python train.py --n_layer=9 --d_model=320 --n_experts=16 --experts_per_token=1 --d_expert=256 --d_shared_expert=0 --activation="relu" --moe_layers=[0, 1, 2, 3, 4, 5, 6, 7, 8] --router_score="sigmoid" --normalize_top_k=false --routed_scale=2.0 --balance_loss=0.0103 --balance_bias=false --router_noise=0.1 --router_cosine_scale=10.0 --router_bias=true --scale_expert_input=true --init_std_router=0.0146 --lr_router=0.000365 --vocab_size=28528 --norm="rmsnorm" --norm_eps=1e-05 --tie_embeddings=false --optimizer="soap_variant" --lr=0.0048 --beta1=0.95 --beta2=0.99 --batch_tokens=65536 --seq_len=1024 --train_tokens=286000000 --steps=4365 --dataset="wikipedia_en"
Below are experts of layer 6 (counted from 0) of a mixture-of-experts language model. Rows are named up (a neuron's input weights, with its number) and show model dimensions 240-279. Each number is 128 + 32 x the weight over its row's rms, rounded and kept within 0 to 255. Numbers have three digits each.
Before each expert's rows: "gets" lists some tokens that make up at least twice as much of what it gets as of all text. This comes from a sample of Wikipedia text that the model never trained on. Tokens count by the router's weight.

# expert 13
gets: " S", "'s", " and", " s", " his", " | S"
up0:180137074106124086110128121116162077142170092147132138150132152136141184071123125127122068097125104120142178165101052109
up1:171118161103179072121179115061164149109158183144114135150165069136136094122110069115183139189129165192138113148149147153
up2:088105102181070085113112095160122091137173067180134116116172186149079124123147157121162117122086131102126116148150075153
up3:088123103133151093109154089131115092202081164140143111122129143098081121124074148087111106063146131161136135130115151137
up4:161147155091073087123117160143132096114118157131145174084111187118174102120118163135069124159109147165113083078156162131
up5:148082125188117153115147182095114156084150140117142135109096127199128157084074141129157066164188102150148182138188102182
up6:127137104187128080155110124158072081143152150183183149157144139122115166110146117094159140179093052169128138114111134185
up7:156108108128118096097102126098142137133092073148201150120113132143190180162092186142114124136151101119062139123087105138
up8:102106136071142152145196102138184163127166181117144183148118139119177170154107149098159198144197207132079087093057116140
up9:170061151144136128120124171163108166116123156179145148140159166142120177133073104135080088131086098161130100085170058125
up10:135093131158148138138167188121149084136124118186151105188172109113110143126092163129156151099144155194083143104120087145
up11:202133122108117136149176155162180145113150125123107137175109081128072165085120108082091131122135105162132081174120133130
up12:132110120176115130223097182077096106108104145101169161097148151119107188124067097073097172153125169143159139138146106110
up13:136092132159107102078172098157160112177138143126134179121121115161190188130117098122151132085134121100138164149148073131
up14:111130114170136069153141077110189135150220122045141107178133137136179101127094093103153063146093152196097084052128193117
up15:080157147107124155150173131113118142080125141139119124143172128112184138098140152126130188092173152095158126100173133153
up16:151129155134188151102107150142129111151180137136185122155195095144087123120088167074066157130190134238119127145131139116
up17:052131093104140104106185132174142140158157086139069133096090123152066152104128094133140147123093205249116106153139112148
up18:209069132106136089125039149155136117133135094135153095140140177128191153174172131116164143157111082104155126143081158153
up19:108114151145118160173143083152142118188114121086101128150064154218150146069039111110101119125167134118125158129128182144
up20:102116069129155130107163099115109148108121141088080173095057174098157182103192110088147091117157105158090153154120110162
up21:073097054077099139126143161088064087137131080146114158103139140109193116060107122132181075130207109113057122183147114157
up22:115111166095143062158205146094120122125111097155124114159159060087141128103146121135194191127133155125155172195129179096
up23:114147112108099153130194101125145085116161122085174118119111117120141085147123068106108156152101145181111082116151118176
up24:147148138087087085136124117116133097147083160161132207087105172093107143120158116125093091109142202157105198084104128139
up25:157143136199116055173111116084138203111124133155199123173112136109120158197077159109084106104166133119130131129157091105
up26:161138132153133170172135111120124111152158132184102158117103193152146131112038051180067231172158117104111104132148189137
up27:095136129153136180148178103086142115119133146093095109092132087076144101127116135155069146105146155106110218203152131099
up28:134118124073089140140094130108181109139142135119134167124111102116117171144152112141135097166124177131145116167082070122
up29:117128142089108099128150113136167142118098175142130102132175148129152178156079112146140226155093155155171136172103090114
up30:130121094124142142138149128163169069148133053149142128130179121125081120120163117113160132158101153122160161168100177144
up31:133109123157121137130126164173188157203179029075144137178125100142089143133119125122120173117131077221139166124108039121
up32:125107133121116128140112172168137160095077075109116204163152164060115141054128145088132133106105112153116177155131135149
up33:130113098111067114144169211125097187164174085203128132151156160115117074140127149083104133125159066039167150098176056172
up34:137110172125125103156189134156123098121141197118131134102089117161105136096072144201148156058138152114151165165117147158
up35:108141123154144073120134107116141170180152177128143161086117148093101182134159132086096125160108127194170115094072103125
up36:145100139163136106134106107144115162166122103201107168106125107109104105107095144137119079159151188122119157088149102149
up37:129165068138132108103174204156090146147181131192131081137145077119127104086192104110082143192125184137122157124172134171
up38:160188139117119090110123105135083195179118158204107140176115130101131106102115144164133146138097122085105175190061158098
up39:160065093140110131138122146154137109161189112117134133131177101098092138136092207174103156178114138208159145090087121120
up40:149156096218139127149083181172152062110090110129157150197116139147165095159208142088150155136103143151094169087152097086

# expert 12
gets: "2", "1", "3", "0", " season", "6"
up0:119136108142175099134126182067145131123078166213134115156152132114120115106188124177105153149152084123150126141190067119
up1:144116163133121129153135133146160142117117162141132169056149098153144189156107119160084092146153085138182128115196108094
up2:116125145125052117156118159165160117064143132127090118092165123120139185062164105134086101195113053144173131124081148129
up3:094173153145107141152181126196106137150137111110117134094204076123132086089150107091166171076084167136107110123152126082
up4:116083161070120122133167125073168169164139182087125155116129159073132099141177100188110089174185064095166164147113158105
up5:131096140113102102108119103137094179134113127149132187120119106198180135195161161146117148159138150094138037081113093140
up6:094142168111130116162149113102135139112157176157175101175119163137207140153135113073159176132118116125144149129149079137
up7:148133098092168145122143174102153134118145091105081107140109158137120139202114082109088120141141103079102111157095167126
up8:131123151028104147106115130157114140085086128149132151130117133105136180115096075091140142074124167113116139141133082102
up9:146151135129098158139107074078155132168147100153079130105096179074109135088097177157156127070170196090124146127146121180
up10:088116135104131171193136141171128071124072099126087199115132082127191094071187132196084149121136163191101100135107076142
up11:096146080126166083098134130140149099086118204109090129171179155139138081124142150179143126186199106100118103120141121166
up12:095131102100076110156158135083161129155105070169128083119140166134123194130157071117185136133144071093183173219093071029
up13:107120137168061096160132119115129152184113147126116165094137115126166137115132108099136142144100121112172074212109122127
up14:094127118147209127157125117137143096114141102138118147130209099183132152133146137145105124147124139092132108147170121155
up15:068146066099097108075121113196106111143067149101130175134150112133095174077147138076145100104133150111145113056175091151
up16:104144144077140151141180087130179201110152177134158111089159173124165139070115123164094172115173183142142123151092083125
up17:125115054162147140169192134122177132186140131130125099094112123120169130127114104162110135105138162174080116183140150128
up18:062123086072090110195151107032143073167150124162138124115181110145103078107122127138153187129162135091059153097161100122
up19:114136123180162112156124128146179167097119116147128142128166136168153171134188132132113161137183159079125149154146093064
up20:143107129161141115155130178098098047118101088125172119140139107111090124089119138131142179169130159151097180204152203116
up21:121155145105155138118146104080065094174108128157113196105100089110083139165133124113113129081140050119080105143223172168
up22:093072134133091086152125148113102137116128119165134109061132141125100139131136128129123085074124116148141126159171180090
up23:061129079127100130145091161128153112133168173154179132131186115180128101152215141123106159151098152121136119106102127186
up24:090101118093067078094163139112106134154127074143108150116081137082195152126108097095147135128150132156109118159082163121
up25:083124183124137121132131176152163137122107156105061117152097137182119087122144148150094136110113105088107145137108130079
up26:147186083203114085133110196110210135176063124106102140072115104104143141164173124113089103126137161147094114129099135164
up27:105122119076120162161137140166135117147147143118053121142136113149152074162172159147167131087112126117142166165118153166
up28:096147150134203119168123168142116098175144161156118162166066105099115088130157136141144134185184108131136155205135124126
up29:111180075150133085146091082083170064194092145140136152116154076125147162141176138099122107117176129111127131133167180096
up30:086115097094116185097166151117140125163116146131172166126198110110104130198130104116072090131110184084125138161105085143
up31:101113081163109089090072103145129119177070179165171125204111115138179111142126125182125179144134088122137143155113139060
up32:097109054147105136194074094130164083065136138145146158108113140121186119147130147149174152208171144139131075154125123166
up33:184215117155125198173145123107091122126119151102140122154063165124079148050077150093175171134162107177124154163120088136
up34:082133098164158150130144144150099159134144067132119213067150109103159048077132132113097160109168091159106159120094105185
up35:125053163193149129139126130153217157206176105169109172175136157164102109193173120112104168101120088154149120155172075075
up36:141122113182117138151141182093122184168129135120095143120152174074119116120166140103141130198149128199130070138056153127
up37:084133100122137120150152129072118098121117149162111147125152120150168125105068149158110107063188152126091111112174120136
up38:171097093083142063152125067098133120097144146099198183078109079141153072076108108168110111114186154164109159120148122129
up39:098137093113127143148117183171146110098150183183159131179127130173098152138154149141112092140126144140130051108168132100
up40:090131130109117199164128108111080136151139150159079191169138102079097143084074095144095122096137161187204135140102165144

# expert 2
gets: "| ", "\n", "|", " of", " | ", " a"
up0:141133149115135131104094095114149152175086143113148149133143134170124182138140156142153077119183136157139168147100135092
up1:161144194124139102112172084146186117133235146127113166111171108138128208175119079128096148146107151120110119043111161068
up2:134146088103114170132126180109133151154115124146198169112084125105202124137111128145161142131167138227109123140163110132
up3:107151150108163107124105137145105133123153162074116139138128137118140182133135093133132169100143173138146179152109120104
up4:154137080109166097164137133082143196129138127091091132118119106126197150104062164136112174072127063133151138121111140120
up5:117118093178164179120096099120140109162114160118158134186107143145137133104250094176127133140141127000203156125139110097
up6:140202158116129174126126142110142114134153116156198146131138176115175117145094131178110140142143110134154118151144155142
up7:123143142133129124164112114132148144164197085141127134189121121068141137196157088177089218140148123082111137094099108165
up8:112120208085088185161164180113126141145152112128094152158114114085098195158161109096127133107170070117101172129156142162
up9:173119177117160125180129108108127129143156107154127149156176086087171108167130096119070150141148121097139095125170078116
up10:160133108123123130176097071100129116164154129128127174107133120110164155071135133162161126147090128126092115127077080087
up11:113107108178189163119159094119186127144145095109095155090127131126153156133120159160119087126125068206148140097108126177
up12:124163091127128143147164160119110078181103087166135140100096149098106125136107112103160113135140147139197130083126146195
up13:113148164157137070177136203148102104130094156144117127122114111067110180111095138077105168097109108147135097170146141126
up14:088139116142183165202120110131120177170133168184162135122090128128151121109146148119083143217182152160181146147105140150
up15:193150126114147121109130178134140059153198098130173192192081170124127117165142094145085107156110127121164141156122121189
up16:076114140166147113143145094091161089197148137075118116126144109078133140177089106061146100125137139108087160116103090061
up17:145125137139081142140110106115176092103153132174111076149119143138145115127046208138123142115128139151173158184132147120
up18:113053158168134062183171114099136123108131141098148145121153099021116168118146094153141099138077167184117148121091114134
up19:102134124139058100111084170154156121155104143095170164161100134158129147068200127153144119163080153177133161137101084187
up20:123144210161124170170133087143113103149189040206120127086121150087157147093113162146050121124161154172140124148143185122
up21:108177159141144134170151163118165111210143120104137116128152161141117116109156147136136164113065141131185138111162174134
up22:182147133170096116149152147178129092124148182224164157169072153063112142118134050061129121094115146147133114155110130118
up23:157117137172103145132154099199134108128161094099177106147164156106138144109183106142146121144128128104211118120131163149
up24:166126110119070139131114134117146085149166106110175184169105157111142132130093049189134143107088133139109123092143140171
up25:162115141111103191130150123117083118122128099123179181082126155142178116101199131150128096121130140099164086178143081189
up26:168148159056132142146197141179130129146121135158084049173181100124118178068078137154123095111156123198151108143147138121
up27:079166130100143103175109138125161107146127143086111088116146157189172137126152076141178166118176081129109164098071119129
up28:128168145137101182086113161141146062175085165136116105165091128132162094182081134137088127082119145133102156094094090088
up29:124141126182140104118102184133182129193168130134139108124097099116126105063108160117149128117140150114091106133161118141
up30:211127068086140112121076133114182110116085149112127165189147125093132128122102132085148143111134143158056129127101117102
up31:119127135106075080156088139138114112143158122135204137044128156123117123107125146108083158141119117149101117166103049163
up32:130155064148182165069158135105134119112126138135119159145149144121106158134134155098106135148184094118102068114071171087
up33:146129114112132090145132071065152149172094127140141105131128118156220126132089131095142168075150080123109091120153093117
up34:131178142150137158153123076086090142102143160129165108065142061150105106146193156143130088126096077127162164115135134149
up35:142121108138136063127149140160134154158138096111206107112142149090140058138080150129084126115131185145103155117098117186
up36:183104080131090103142167138178189143126211146150193137165149110103122153155108123140164127105175171189086111075136116144
up37:084158061057123143137136162136124149203143196177128143101144104152113149104134108158167152179164174103164132068104128114
up38:129189129154094156149124153049196130163086120132145095203107117137196136149109140097174177165126188127168129126167073098
up39:099136118161143104104197117167149138155144086125089131124130143116139090181127086091130144148098206133144070160132158151
up40:114140107134160114121135160126196104160098201171111071092096069097132161130108154146119124051084089143093173144165114110

# expert 1
gets: " was", " |", " is", " | ", ":", " were"
up0:175123101071078200074188137199180114169162173140124143155154076137133143111143168130171177138118084139126157130126136136
up1:072188072122152143136150144083104122149169124143091129087129134149172155122122051105067119141092136081140115072188097134
up2:073153122137162112150096149140077122189160162102138145137123152073248152132100167137101114157093197112145085137131091128
up3:123088189121087151110131077187141145110144102134099124137111080163117104180129087168148109087138127054130167145123134137
up4:082141158107110140113144158125171176208184135093156098077155175080170119117145114123153143096080180133145127097081146085
up5:205131201142179129179147186158158155164158119098134137137107132206084197143134151112131135093173118174163168097068165102
up6:151103138134107119099127118126120137172063060141144133153143111157153149080099126097157112136118157120147188093136072137
up7:137150097116157090149175122150109120141106125129129173116116152120119194153112125149155122195109132166118179123096091110
up8:045073195136133154129081100136065080105150131133146159100103088092110118153088161081122098148170158163182113152114107118
up9:084092125187099098163115069117083159182093119093170172048138126159153152150175162059062172177120145146173125134022156163
up10:128080148143140171130136140145129137096141173140136159114111104139137031161118191161126139138162136121071113089120097134
up11:186124110068148100150173115111105167178101143119105160132125093111156181129125150065139168103096053091128155108122143164
up12:136123085115160155160150155199072141107115123139111135149131079152070108112071136094145159140169173111110118199082196132
up13:129146092133135146141129136123193153103131121133142166140128164149139117121165120124141129075170099153106187055114124113
up14:183093122094168111105170115140103124116153126060145215123122188133146084120163109149128115147146135120116144161121081091
up15:141130103143182158097099210114115097103111101074143092167123119174139137134185126062117123113131145079080110208098155176
up16:125111074187055162076111083137157150087186115116078148081120187131156148158150138133092183166139150124167121100103141132
up17:093125130121110158160142161168150078148117145109173154158138125153207093190162144076169127160156146150097096158135109126
up18:137134135086099094162113135174107169108170195146143135140181148124195146107134110142101114140128189138175178087132120134
up19:106153091159061144088164102113147103129178106201133151149063156151111086107148143142121084152090145096115191129112144169
up20:127074123110128113132076145201137158134071121101068174095149086133105116121118102059117164156158125061115132142120136200
up21:145140060088137145058117166074100130159130132123083110116113171130162203117153133081162127156096145129106156135143096160
up22:081127120149109112139095186167107054134142102142091104153237124142115111175155148160074172090099180098184119109124145142
up23:072135169179147113080126111149137134172119110112149159179167161113149129101158145156144095038126174110121132110031143116
up24:139116166174115222127156168116103147124130134121047092111158148125140104139109136158113159091087129121123111095169106072
up25:161163109158157083139135162107087090115173085040126072137093132093101124160130091102122151223119133110134120166132098111
up26:083106121171145136174181128126104091179098098118111085144111125127171132190184169104148181132142137184164103119057204122
up27:099113149125138061177153078105123117111123094127095142104110104123125140158109109098125128170118104204176114120124140139
up28:106142123125139136134090084161133184172221186093119112117057126159152175112141147078070120222138098158158150122067177157
up29:102117154183184134130146138189160076168200086133050144128104142159109105089130131171149120115155134119095141119196118124
up30:166168118181124152167141118138158099146141122188115157127151080145131122157169075128096177208129158135131104065165101144
up31:161138124175107128094142177128197105151153144137087128102150101171151105177104104120158146175111121149160138152141109089
up32:076139109108066126157170129145135123172116130167104108096156117160128106169137090169108064133092119082105177129099101122
up33:106154130177173145130083172119090150091150143101139116140119133146143143104143137132167152166130099115129164147162121123
up34:047094132163128070174168133165179159147104107094184150087129097141166137142093083116147123089129155108171162166129157121
up35:082136100078151120135115124126138123165187161112139098092107142147100107130144179126124113092145147111082061136104182123
up36:139149189197118092118172107165139134096050099189119095109154085113148138157120111127109157112143161163117110103120115137
up37:056128146162068184151108138130124168128104157100133135200115166162171160087136036121149157184117104106130117179097122157
up38:116168092035144073112123152131128183175082132105197151130152150119148200106136166088150083171173140135185127158200135103
up39:104143061121155141148088143091158127118134168183151150158121140126126128052144091109159146128104089177142128127090128115
up40:123161132159040155120075102148115149143139181133075199125115103109155183112125119102099150139106187167158096066107121098

# expert 3
gets: ".", ").", "s.", "==", "===", " =="
up0:087109112140139117150185082174165085106093088153182120124154166089149129071093103163120155166135103158127117161137153157
up1:138115117140144116168184140133139127171139144155110193141087122117113126134116113146122180094152157143131025126170095120
up2:105112128080168158103162121044119118082134095130088148136144199195140123121176104156131140115147129086120110070161076157
up3:059087132095152111107095118094117145163133119089108084119153122188184144157078178093136127117116132134153104134134083187
up4:064116167131112066107137155144101105098144121107078126124113145062167115109155153134101161216060117094139125122182147098
up5:112158096196081120076124147154131182114204074150135119159193182134115164182151172176150175139120086064092146118127170078
up6:150160134123142126160180160108165157077142164145105127073133140193187118163143097153105125144105131131144167145163101126
up7:126086151133143121139136129112154137085143149095129131103106182114084131091122135115137141179094127124131131125118153120
up8:101097103143122130097219138151122106156102140184082147163135138107116133181131131084136145206137153089133159190150144138
up9:106134116191166165081024113137104123106133131129053132131139125073096124112161086102117188181141111116214114186112086127
up10:100130138134171126162131133021157119129138154142096128138194102115150064152107166141129136109068189137086083103118075114
up11:076127108162173130164129126099175143138106068163126168146187094156105112150058112168161130185193100144150182090160179143
up12:075110140138077140126159155128157105164099105128174129156147109149130170080168179166224109125182143094159155184185135109
up13:111068146072126130092089079177132158158123191206088106098158133119156111149121066162105150062146142102142146103123173094
up14:064084151155099138109159140115171159102111124152156146150110179110102103102094105116096144127164144090178136098163146108
up15:154106161184032107142147138111149155106120107126138203176148182135140114139190115134161087135140070123153119137136105123
up16:108125132067073061186121177132166148130185082139104145156118184129142152201177128118073205116090154086135203083116156102
up17:097112159106112156134145162161123180160159116095165194167187076169079126146162111137167145134133127151109153121158143151
up18:128106073152113122082146107092119116114116161137096154103142118154110126141162173150141143100162109101129149121139110083
up19:085135090119150124069103144137167117127050129080121085157124128112110165164129144119126216085134068105128212081185129136
up20:202165156152129162145136139120192156158139120167086144185114195140095100131170132136130138133141193119160154163136097080
up21:102112128103137131136112147173120128116147138154137126169167142136115195090138128129149136147151125213155161139178225094
up22:086146052124092139128110107159133080145113130138129100131117126129125164080150086107147149161115145095152094137163151103
up23:115052104059028114096137108105151136145056108133108139080149138105101138107189121127072109123124157140118132172132171149
up24:132118086105141148133133153132135121180124147110120156173153166136094131160150099099157120112166122119115126150155168103
up25:156107115175156170098158096100107123130123130142177116185128074100107158089143101102107135124061090169050134179143125129
up26:128123185136126168067130132112126146099105127150084159118140106189140177160202140117137135160132193161096088144121131142
up27:101077121123118088165113159091087090126142191182123093167148119075087054206098091107098134120135205076039151157126127131
up28:123112089141154109106168110124143181125123120156150139139143130168155115161083093104061150109076183129123096126139132120
up29:125096110122101168080088167158163097156133098142195136119112113088163118136127044131104159155083103116145102121096103131
up30:086060136146160118136115080087126057162158134095050164085149158134141017126151134147080146171082110159092127147077186130
up31:092098182134129114144174155108140062202081170075176141133159156103150060172089141148099155132085132096124108155116160107
up32:120155102206107149130084088148057134153108147117086125092119166190126144141096145127045119094144133120142141113127154106
up33:153154038122139181082202105122162072112109146086120153141177151131203146092131128123171163166152179137155159119181121129
up34:115157122136112082177128144186180166127158111128067127107110122079150097150151137109121176150159131170143181110072150084
up35:166196140115100155139162086123111101124119183112168210174134062155058149081104166101168140130136106140103109149122139044
up36:149092054158132138123133164157115164135158078141069078153177147109170161127071088077137160124158139146118076184153134111
up37:094106173151158078072051112073136171192175120196134076186130116084118104148185135127151142147117140159102180190074109108
up38:099176169096161185192111148097115146187131131160088096142069158078139066129083105069125108129186206131132173131126203171
up39:170095132081124127179092122103078164103075133126116141135153089170187097123078133083170129142086095112156145133157112168
up40:166129201115116042084119136148132122129142157105129159107123085156212202099123190162114088143116103041129126075132086136

# expert 6
gets: "a", "o", "i", "u", "e", " de"
up0:119151143191112167128116142142075142145105098114141122161109042169134205062076152124097139164148105126188141068127099126
up1:159167121117101080118143122135122145154176154156129158098077138102174103147106122117069137093132168116096122114157159117
up2:147077109092102118204108087152144159083120088156080171129106074159110135149151145074079097116090107169120122166115137160
up3:099164157088120122134127158064147123083126144166184103160199120125140125115102141094121133151164096089197109081128087119
up4:137129107133123081184166117143129150136188169078135166119193090116163126136118109173115071115113147121113169126142122134
up5:163146122135108142070164187146194139114100150157063073160076106229179095138170079146100115118102161072114077151092100103
up6:047180167159128159135104142136115159172095149144107139112119141171220173100124167179131159136111127122117123148111146087
up7:101118076093108139121127137148107111119087114153121175127120164152137150120176158103077167107104112099118145112163104118
up8:101143117139108123114147152087027055190138124081119123154158139176153128145091086150164128156184051171164187155182144148
up9:088095120128175166091133120140128127135149144081189087162140189157136192096185133121140110106149076167196146161153129222
up10:131173098179123092160084128159077167211147119120146112155101113076130132136166145144081109132143136131092170084064153111
up11:146129127128126109110089161132153127126152113114089129108141156059149075082091118109090101127194144134143123099133108177
up12:095138192083124147176148154139148169114106160130074114135081128104129110137108169114090168129098114197121191153133092116
up13:135138123055118184150152232107122065178170204113143154118100158118125165118131110117138106100162105093091146194109126135
up14:089139113126131147183083149219179135154107163178146194121118170189117136106105155133134090175110103113101154081092077147
up15:096143180165069116107116151149125134150146102100166174086110114131156146094126206138110183093197166104142115167097086175
up16:123136118122146123147074177142125102172085151148125114126151152198116103151101136174160152161146176090129144098118087137
up17:118081162155114098108124116092130158230152120151095157078100090160086181153102143111080134132133106186094156135142142127
up18:102171150133087121138098128149142148143120108123059123143140127092150165084128110107153146115123127100128186150172126098
up19:115095136147103163126129154122123119142123103183160085115120125085171095070083125097092112156171111098131149119127097187
up20:117126106108139047107112159123108151104141203163141098089136154182055103128087172147131114116180177136167185104114139176
up21:155188128114214150144125160052169129177184095126085120118177136119140114123119144111074139142153123117168151108174052110
up22:130193094117100099166137156191112137158127106110138143146101147114165171145140146112187115097143137068167126189116163144
up23:177105159089109099151110065132123167096184076150108112133168181111186161091115081115097160129147093117145110175168093151
up24:158069131171130169127168125118111152189081171178090116154127132200110114143126188142143172160148080036135141121098112115
up25:239098144126112136104158108104129169151137126143079155085072094111126124094099154147101131102192101126152138161181117135
up26:092081122147151158086164149102104159176119125107129169154105088136117184123159134171111138140112095143162098152105134115
up27:161093146135161149156159115170188132123095111081114133149130054092143147084141065082089104146135108165118156133122172150
up28:096108176131144201112131119131111064104108146090182084149120145127169204115149092096202158102175083121115117149140138186
up29:171143127137186123103159084075156161088127135201114092062114138138119150074135166109102160144139093101193138150155128217
up30:105167108131154127144112121102077118140096159133100137149148138090143081163126153141155156141136085062130131181147137165
up31:134169150098095058127107185103135132160166173087122114134137122123120138081101136142129073133143167084159139098121149135
up32:117139163163120147091123118115068202149135124149104141094108156135136155154153187162062144084071143133111089156095116151
up33:138112099160152148140110137123116136139095171145166118142111145146147107086160070128133131141150106109182139116132086123
up34:146090138097129182136151124077176162171125112089172130102169105196148126119133183157095095186134121159164098099126043142
up35:092102133138159139114106177130129139164201044150142175093091138116097151101177133189111136152125201135126108154102163124
up36:079169158160099113122104145146133123173171126118074153171130139159112148112131135136111109104088139089185113105146126190
up37:093120144145109129114172137038139136147155126159134129160213245108126148147089069143128189097148067081098112143109158155
up38:129048070131105136076162168174190111150145132162130092112105129121151159120134160154095100131157135109174129159158112142
up39:086133092126132142113129135152134133093110156130105100090145138090130078114127071143101121127113115155061097096132141139
up40:171094099218134115167157097171096075119194149128142173146184164122158167144072099148168104153121049180170190089124141084

# expert 14
gets: "\n", "\n\n", "1", "2", "015", "016"
up0:082136092109148108137156101118183148127085155103102153121130171097119085128136113145106096168108120119144208119138140134
up1:135115127138139135113099155115081146145134112153152189136140124110116126138114078092112163107147183114201205149156145123
up2:112139119087168164137102116156104141124186162099128140167116146166132139122137103107141135128131158215158170081087143186
up3:132067155099125152140166107136094117096166114135126160085170108076134122133104117120134130050132127139152089180171114130
up4:115082060100107109102142159134140077119182187063131130086118110126167155143155153173123156127089050131176170128087148152
up5:126047107113130134125162110163156149141106093119092120127180111177100138154118133158124187152148112125145112095197180065
up6:147151086156118036132174079151153101139154146158154106161188140135228120105086106187085108158119156120095096116105105187
up7:088097093119087166084125133149111150126131094176105162092122163144156196118195104144150138184146110160146173163147107150
up8:119115156125110157153122127090031110137096100133117169116150159111147173152153089129158085089152150068131179125097101217
up9:122149099087104118177155154151113148157125119103142145159104122145198102122119111103153146134147158104137134130128160150
up10:100139105168110070138119119195122103149136116089092178174180160126118160078101135144065090182136178170091156169114102159
up11:132110144097193163145138156134115142150175113119105168112102130196056189101143125115162146213121127107121132122214097149
up12:128157141112135093121126114152085138148163149154107143157188129085109119124139126183153149101185174119114153133150090103
up13:152061159142140148061094136095155144165162177183086110160079189142136090148117139093088205091101073131143127144119079183
up14:100054116099102046028128119145134129134180126125112135183134159167177116141111165132079165151156151087056171129173142155
up15:112113111091116159142170080056065097118138129173134164089126133198133169162119111115101093093109090125120139125119108187
up16:099101095098119131118099181147200146142099104090072130172143226129143141117126162134135167154115162219143115109108131085
up17:055170103101086118152133115101061147094156172104133165115160115129161108122181118137074123110102145142135072075115065112
up18:152076122155157133116135128131113102107098154073079141164130097135077150204118129168137141147145180150185168140137141138
up19:108146117195145203137096121094100137175205145156082102146124124108148100147153123126074158104134199147118152145128173143
up20:091124137127185150135115154130178137106109170154143116133131131118152078165167166126125148152143108101113095160138094128
up21:103134133106136113074128129173145153205127111125097104147072123114157143101131160156156164144113104090091095187174141116
up22:152113124104111111197128133145077119123167164198113174170170150163166143107161139040127145157127087104120084137174127132
up23:083125115141130113111133116127107085154187130101219094154117112136192139114138166139084123094123137128077071130151128161
up24:091105178161121130125147040163135131077174088121178108150175102156123123128123125060122106158170118131129135107099110102
up25:160118118125135162076112050072162142173185105158143122171113169097089118144121096108091102097121065138116148140140166161
up26:167111101141098104157080106086138094171113131181106165116139131126093171123161164137129134098179147093103100142163101157
up27:117143107188187081175160099167173117133113121153096111123089087127144154153141127165102150110120181122143158141115103107
up28:105036127125132117163130119114116151147181201156151149140122059153082116173116096079094177128119199149122141163124145105
up29:126152139173167099155151149168169133129102095110089136133140071127171160060117127163127114133152156134071171162129116198
up30:082112127139110166129175198156070164129149139151116092176163155121090113138139130181142137116124176153138067166140133107
up31:129068105097130103176154122138109150115101104127104111131119156130155127163136135116162173074158151111066137069120103106
up32:149101196160104097105096097111118113160138075159126152126084152091104081119154163059147124151204127118164149129148167167
up33:056138119142095151151083135107120156129157169149168181075141118084182139108147153111137146171079127149069069129176143169
up34:109138084135123138125150083137115091130180155117122155218135170177077189113145139096129098117131139137179115143113098150
up35:123125155137101107109153155106125107181128119118134124121156142075134086132111118089160151103084120110127123151092231168
up36:111122151236133136195109165119155117166130054097179191125159161052110099191104131150135074138145132151114148150153133137
up37:105103112111106138085115159112035120143146159135077151154145141110123183063102105176084115165150167172112081151158149135
up38:120077072147062113063174135123150156120161175137092170156143085145116132104153147145086180133131103110139094147165128133
up39:086136141104166142104094139092154106148114157125153205138142130135099128086123159138109165125139077125147106119092151148
up40:108109111162151130073197132140070177073100128092126169125112126097180148134135151116120131092139148117127110083099100110